config.toml
n_layer = 13
router_score = "softmax"
norm_eps = 1e-05
optimizer = "adamw"
beta2 = 0.98
batch_tokens = 262144
Below are experts of layer 7 (counted from 0) of a mixture-of-experts language model. Rows are named router (the router's row for the expert), up (a neuron's input weights, with its number) and show model dimensions 288-319. Each number is 128 + 32 x the weight over its row's rms, rounded and kept within 0 to 255. Numbers have three digits each.
Before each expert's rows: "gets" lists some tokens that make up at least twice as much of what it gets as of all text; "mostly gets" lists some tokens that are sent to it at least half of the time. This comes from a sample of Wikipedia text that the model never trained on. Tokens count by the router's weight.

# expert 1
gets: "\n", "'s", "u", "o", " |", "|"
mostly gets: "'s", "MI", "on's", "ae", "i's", "°E"
router:059108127090143124096163146097134153162182189098109127126053177119142164119123140129125170155128
up0:147096105172140135161150164183188179113189146107101131165080056131127125119090148148144102133126
up1:158138130120141126078219130125167150125157143140172141154129139119132195111126132133148125170112
up2:122111107150129127099100106100109155218168165095070180144107113137142108086119158065089096175153
up3:133186105123100073113126111133119132151170139156164130118149155111168138173116114087149173097147
up4:151121111093103103156215096119105143112144127132121159185141132094126138086107133170110158119093
up5:083141084123117137114173143176140138118080065139079131141059169116116172081131140122130114106127
up6:114140090134142131176142111120141079128168148109128146140144078098170155101146119103082116169147
up7:134126156142154207141123135120128154156126178173134145122179107175141088132112150098110180087100
up8:126135088133117053141133111060170143223152137176127100148158148109109050139138083125111137178116
up9:068124159115070145088175088143121138121090081091071172097146071142174127120118085088167156101117
up10:127103144160156192125162133064157072068147131142130112099142123126105143133153159128137124088166

# expert 11
gets: "1", "2", "0", "3", "6", "4"
mostly gets: "775", " | DF", " April", " January", " December", " October"
router:117131071098107115090119109099113180115190149154135123119125127115148111112148132110159128143133
up0:184204122123098120109155177149135082118114125138144161150133089090123103128103129141093140131147
up1:111117139108152043173107132076177140167112148079155133182158155206137145089150077144108127133096
up2:059128093139179086135173171138145117148166077165126143116152116196108022089136134121164127160188
up3:190138115139121116171124119130092158131124121099139140148114133151186124118184125101133129085149
up4:157131050073111126146083109153194139110115167134091176131113087154155179109101133194112170110138
up5:098103096102143160123137074084121110124149115117147105128095140134151130093139145174127182154140
up6:095117034080109127149124128176102124135133127116154142160081139104160089098154154132116165112188
up7:071155088078171126151188111182157076143123097132142156134121064198132134110078132105114081162131
up8:102153141121111120129166089165103112153137191137145099148098159089099127138145164132175055095091
up9:141148102043094137132148119119142209127137115129089138094153165137182100126145164133150157115077
up10:098060103080131109161115076132030113151172149122101147110132140157127077121076157125093115101161

# expert 2
gets: "1", "2", "0", "3", "4", "6"
mostly gets: " per", "2", "1", "½", "775", "90"
router:135100098137092084155123163115127172123123107177139153112155141146164122155125161145107105113135
up0:161155122167121109106106123074134133126098157086134138143111146131151114167067144157139119116117
up1:159093134106107107111122141100129178167098181159071154165110112192189156080116160122174152105150
up2:115102184096123126119132128145176151156076152138085166132108185106121128090154170189132097125122
up3:177114157114125164139182130065126189164152161091126149151144106186063105119064178126124123079080
up4:132134067094061120180098180117090215137109159144108144097160095110096127124190125146122083126143
up5:154197142084095101124134126147114189117158115153183160108140087127078106147153101143143110078120
up6:116142104157134100096151119102112097139130156145094144113122125171150139110133104151107053079129
up7:076180110121131111143106110136127130111065104152142109103063164135135086079096108133124119147138
up8:104160103125130109183084120147123101134111130155146129131176096110095113149132108192128106095131
up9:093079118143115166112185089176144117114114163102109148160102185161189129152114052175158149176141
up10:114106136114127159162118144105139102099131174098120152079139135114108098089179143107110107112080

# expert 26
gets: "\n\n", " ", ", ", " in ", " | ", ": "
mostly gets: " in ", " on ", "In ", " In ", " of the ", " the "
router:075104114111067116137136194112131140115126149132095175150105155155149108094171140116091139092161
up0:130143165146145104166155169153106092167079158037150140097156115116188161135111138147132155174138
up1:123139133143146130082129112143144172117121097120096140100110126089135158106172158145192145111164
up2:202076155121129096126169151162169173085127106090128136143100179119120182111154172188121153100121
up3:116146118125147089151167107120069103090167095097135135122087143152117167142097140079064091149134
up4:127202153137136151139186113125145109114028153101123154050084104135137063127114130099125075131169
up5:133127126143146188106119050075141114110160171135076118166121131119090075177107201094086142188166
up6:112169097121161111121093129085106156128142127054148141069144153075151111149174100076198090147128
up7:095099115144093153138137178132111143100104126082100178140154140131153109112130100158116095123136
up8:138038122074117165117131170163127156097153154159137165100096183147101168083137139070179119153188
up9:121120145066138082147148080093111203146146099123123188114127131135201083138145179128152138187122
up10:190088133088148110116093167107141119109167209081124157132148152110164099194112175092208107118103

# expert 28
gets: " | ", "; ", "% | ", ") | ", " |  | ", " |  |  | "
mostly gets: "% | ", " |  | ", "%; ", "°N ", " | L ", " | — | "
router:103083113140099163079142120075142145180092178099083112126141190160168120089095165179181151159137
up0:154133140117115079127116132158136097173106125105089150156127124146193107090166060177194147131121
up1:149123109153107140113106092129127153139138169037080170161138171132121164078128150122144150176129
up2:101092124130118095091100209090121132120081110213151132107104118204198152122117126171156116170131
up3:082136137096081135096109036185164145099122161094103176127119134141074158133181143061103175132139
up4:165139108141109121155130103166168150086137182179127109099077125125178129139084129085192128109103
up5:136092073140107076175119129144145135108139110169188093121130098134137122133139120106116172106146
up6:106147165155108077107120137111132135137124108117176079180118111206080136210112120151110095137162
up7:107145134135139157113202105145098141083108175147157122102129132119072177170152172189117092168054
up8:055158111148121142125114120140189120137205153087067095111121140142178090153096155122112144138122
up9:153160126124169078123135143034141135137178109144094138140131119113151149140123107064077082186123
up10:118158127077120183148154111148143162109098139072174143112069111137153163077117148154146131130200

# expert 25
gets: "1", "2", "0", "3", "5", "4"
mostly gets: "00", " engine", "45", "600", " trains", "48"
router:105097100108127153104146117080150136134126130150113150149075122101168148154129212121121134130150
up0:156151098131123155081147121115180175126046112089125129148139099140165112135111142121094142133139
up1:105138148121135102167131097117178129115146126044098114098129104119108174082129091146125129141115
up2:158130098126155103182121178158138182147087098116133145139125157106142161090163092145129122113158
up3:114079117140062030046103152123119155136112203130178084140149099142133121108134136124134128134118
up4:124153133103097128106132174117044120107058166073117169111111121122142073098145150146143208131095
up5:162141147178111152116126183132166203128141072106116096080109147098123141119141101164132121083177
up6:121114133109021119136149188064132116162077190068159157177118088123142101149165129166120163113123
up7:173135077163145171149149114133137139123140104133110145181125179172177149166131164145109166117124
up8:119091142086089126138095137115132111131099171088118072166105140145150133096116104164134162127126
up9:099085123102205095135120158095146101147166108168108106104139109161141108135095089103116098086138
up10:166153103151083146156128202099142132175202112163117193100078161093082118080147117167105167157114

# expert 31
gets: " | ", " |", ",", " |  |", "| ", ")"
mostly gets: " place | ", "- Country:", " | T", " (aged ", "| T", "°"
router:159098135081148123139117198107152151143171130142137159141134191116153138089186081121130134119171
up0:100119146077194083096137136179076162167089104156125071136125120134192151086165091126173136123139
up1:099098151166153092104170168099176109164138106046094182121129149098143071157134146090069104079149
up2:150069105148159136121087083132163147106118137076109162121168166062085183159127109119160137130131
up3:193093138105076134113130101150136114104179122101117106127142165120220222124150124121154127157137
up4:149141177095111130133136127085186158156189118085124164157085103172122165142198105122159126175218
up5:106096143175119124071120101100245102129148141117112118115102107207117132114208135172107104122150
up6:196143146140149117146176114138122132155110139140113114159092111165177167147095125086159029077159
up7:115137103069117148107152138078089138137147145151138147108145164037175109127156145108118155131117
up8:119143077150135131137134084096107161149113104128124162171139108148134150098167185131140155152178
up9:139095134101125106157107132127085088221097121150110198161115105085159112161140089121124140139212
up10:124134151118138130136108165104106195135128101060075142127172116103198131096161169137075138075079

# expert 7
gets: ".", " The", ").", "s.", ";", "\"."
mostly gets: "\".", "ing.", "ers.", "es.", ").", "er."
router:117108124116121114102160114101118147149162182071153151138101199108143058084140132163132146142121
up0:127170110118079113138108098114147117218142126116137113149155081104170101171153142151087128102097
up1:095113113176207102136117128103131145088139125102210168147113132110161095122140133163127150174147
up2:139037143177151097104115107146128125140103192184190146144125170141193118085146155167123149118202
up3:134117100168144033117139154127113104111086138168153183113142113171161105151152183168094147079137
up4:165121112161098079111126096096136118175078145130096158144168087085151108132131152132162165165125
up5:083158129089087085145113114100125135103113110137200174160149027163173135093079129184037127107157
up6:046132119104072171107106111160148117073073111117117126130074102107195117164130125141130192155078
up7:165132123159062102146106112100125139078125182165166080140136152071153122134138174071135109161190
up8:138104108135108127144112140057087103125128132123194137138149117099193079104146171188160167193137
up9:121101128121168089148093214144105074152143128061130065101150154166065107092113087103131184109102
up10:126135166111118073153109135101113138193143111090149140148144133131163090118143146101101177134115

# expert 4
gets: "\n", " River", "ip", " Hill", " County", " Smith"
mostly gets: " Johnson", " Smith", " Jones", " Lem", " Taylor", " River"
router:040112110124121144087136108107143160144132096135130145096139145146108164162113147115164131156142
up0:107092114058160173089128111102111152075184163118129139141058111154139110142104122107094122160135
up1:089108164133077088124157171082183138118063136123094166126135131146154123158131145114121164063164
up2:113131140117128050046115135118105127077104126129159082152151162111165132102130187099130097126129
up3:081093079166147090186144132178154129136128079157114125185106137212155138129118127075151090171143
up4:071184180176139150143178158123130172169121100046147133068157102108165128113147113184185168154142
up5:075107120128125154124118115175165143107138094124094142100084132153063154175099156076152122144106
up6:135126140112131142082124127107156148098076104106152143074163157150166118117151144120126116095081
up7:135118109099123134174137139149143102106175117118117138165102178128125149148138171118088124089108
up8:136181107110100164085200138125170135091132148125136199137111122087123115146175151109147126153143
up9:099145112146107120125119133113132093144118172122191172115133103185087132136115137089133114133166
up10:140085118104116087137115102165120137154078160147165143142152133136118150122158123140141119099185

# expert 12
gets: " (", "–", ", ", "-", "\" (", "a ("
mostly gets: "\" (", "s (", "a (", " (", ") (", "i ("
router:047071114114118133138095172137153112118149143127157151114151208112144139143165169120117149145119
up0:098141123133217166177072119143118075149158067069107111152148114129175110120186159182145079037122
up1:091062140166124137118090080190204115176135125148111107143067162182104134140090122148087107165094
up2:080113110150114101140109112143133187177117087093197116141140147109122092122168115103107134157157
up3:042158149169153129161124141131143124154139170154130124093024154158153135105151129105131036083030
up4:055095133127162154095129088139117145150152104140110068116141192154167105095156126108128102168095
up5:098109123128040127109147084147120162091141134140208125189142135070145106194151130118146187129147
up6:084102142109143140141106109157133088168098161102142148157143127175097172110132141173125101148139
up7:100144096067124168130155114132154191105098116153143126141109174181175069133181163087128124106091
up8:114134081137139081151096123103071167173066116136173182093147115145218101165071165151103109100162
up9:097142155107081163093126173132153162136095172139123140114062131172170141130164148150108108158116
up10:131127160141108120178130069111138087157106165115132127122115125183151082130151149127143135046169

# expert 22
gets: "| ", " was", " is", " were", " to", " are"
mostly gets: " was", " had", " were", " to be", " would", " has"
router:122195119059128095085129101095169165101110147123090143095136159110127107126131182116163147108136
up0:124139128113128146105046129134143174144101140141202098106140124138162140185128123130101113084171
up1:111115107059159090141144151173086142110187124047183145114160123130197136130096114106124126133134
up2:121147072121068173148142141168168070131184132135071141110076141103114202167168127141120050140154
up3:090154092129152131080168111169119077143109128067096123104140128097147143094158151135114123131121
up4:105125124106125126106149147125171163141112135138122109171138143122184120124127147136131138145188
up5:146131078081174158185177147067140135148118164112184111088148204115139102097116141184101121126119
up6:091124101079109123109137178090108120116077122105107184110137080153178124149164142160127089143140
up7:138133072148138128136110149137075150144130129148139102098075171173141111110131125126114117125137
up8:124132094117073119084127130061193107150089123158120151113066129127115139129081070132103098180176
up9:148147119152153132129101154069049121112101151110129167148153128064115126138152179127183154171150
up10:162095095131155143116139144138110140107146146135157151169136053150168168114116220101055126137124

# expert 8
gets: ")", "\"", "ers", "'", ",", "}"
mostly gets: " Awards", " Jr.", " Center", " Records", " Arena", " Association"
router:106078062135108102110104155104144137138109128118160143119075151157134166116108138141127116152169
up0:056183159155138118119103128112157110148112113093213120156100126106104106086112086126163085144124
up1:136090083073120119121168187160114138185127116137164115130131140082154132114109083131103168114133
up2:073120039107186200121119104179097107097203113120116136170172124171132087167136051175058127146104
up3:157140102146123114145097102166119170190103075175097057141136157121122140119142127114103116148158
up4:126096119154113079128110132117133127109106194144140139141130157063147166156179105155148098093183
up5:131143044109104148109136134059137188100138157081093125088122130112076131060104173103080113063093
up6:141134137077114146140121150150139158151112104134121143074146145131163128182154149144208115109076
up7:138175131138066160220127178113168128142120143074141135138141159112211140147164151117085181086116
up8:141096139163123092129119125108191148121117131129133121150092187102157127140171129089133135127158
up9:147140096105093153127170140066131132157112107111078118144121067147169134110102087148095078082169
up10:123062131127118146119056114139130063132138141156085122112117075154124163116119164132135138123118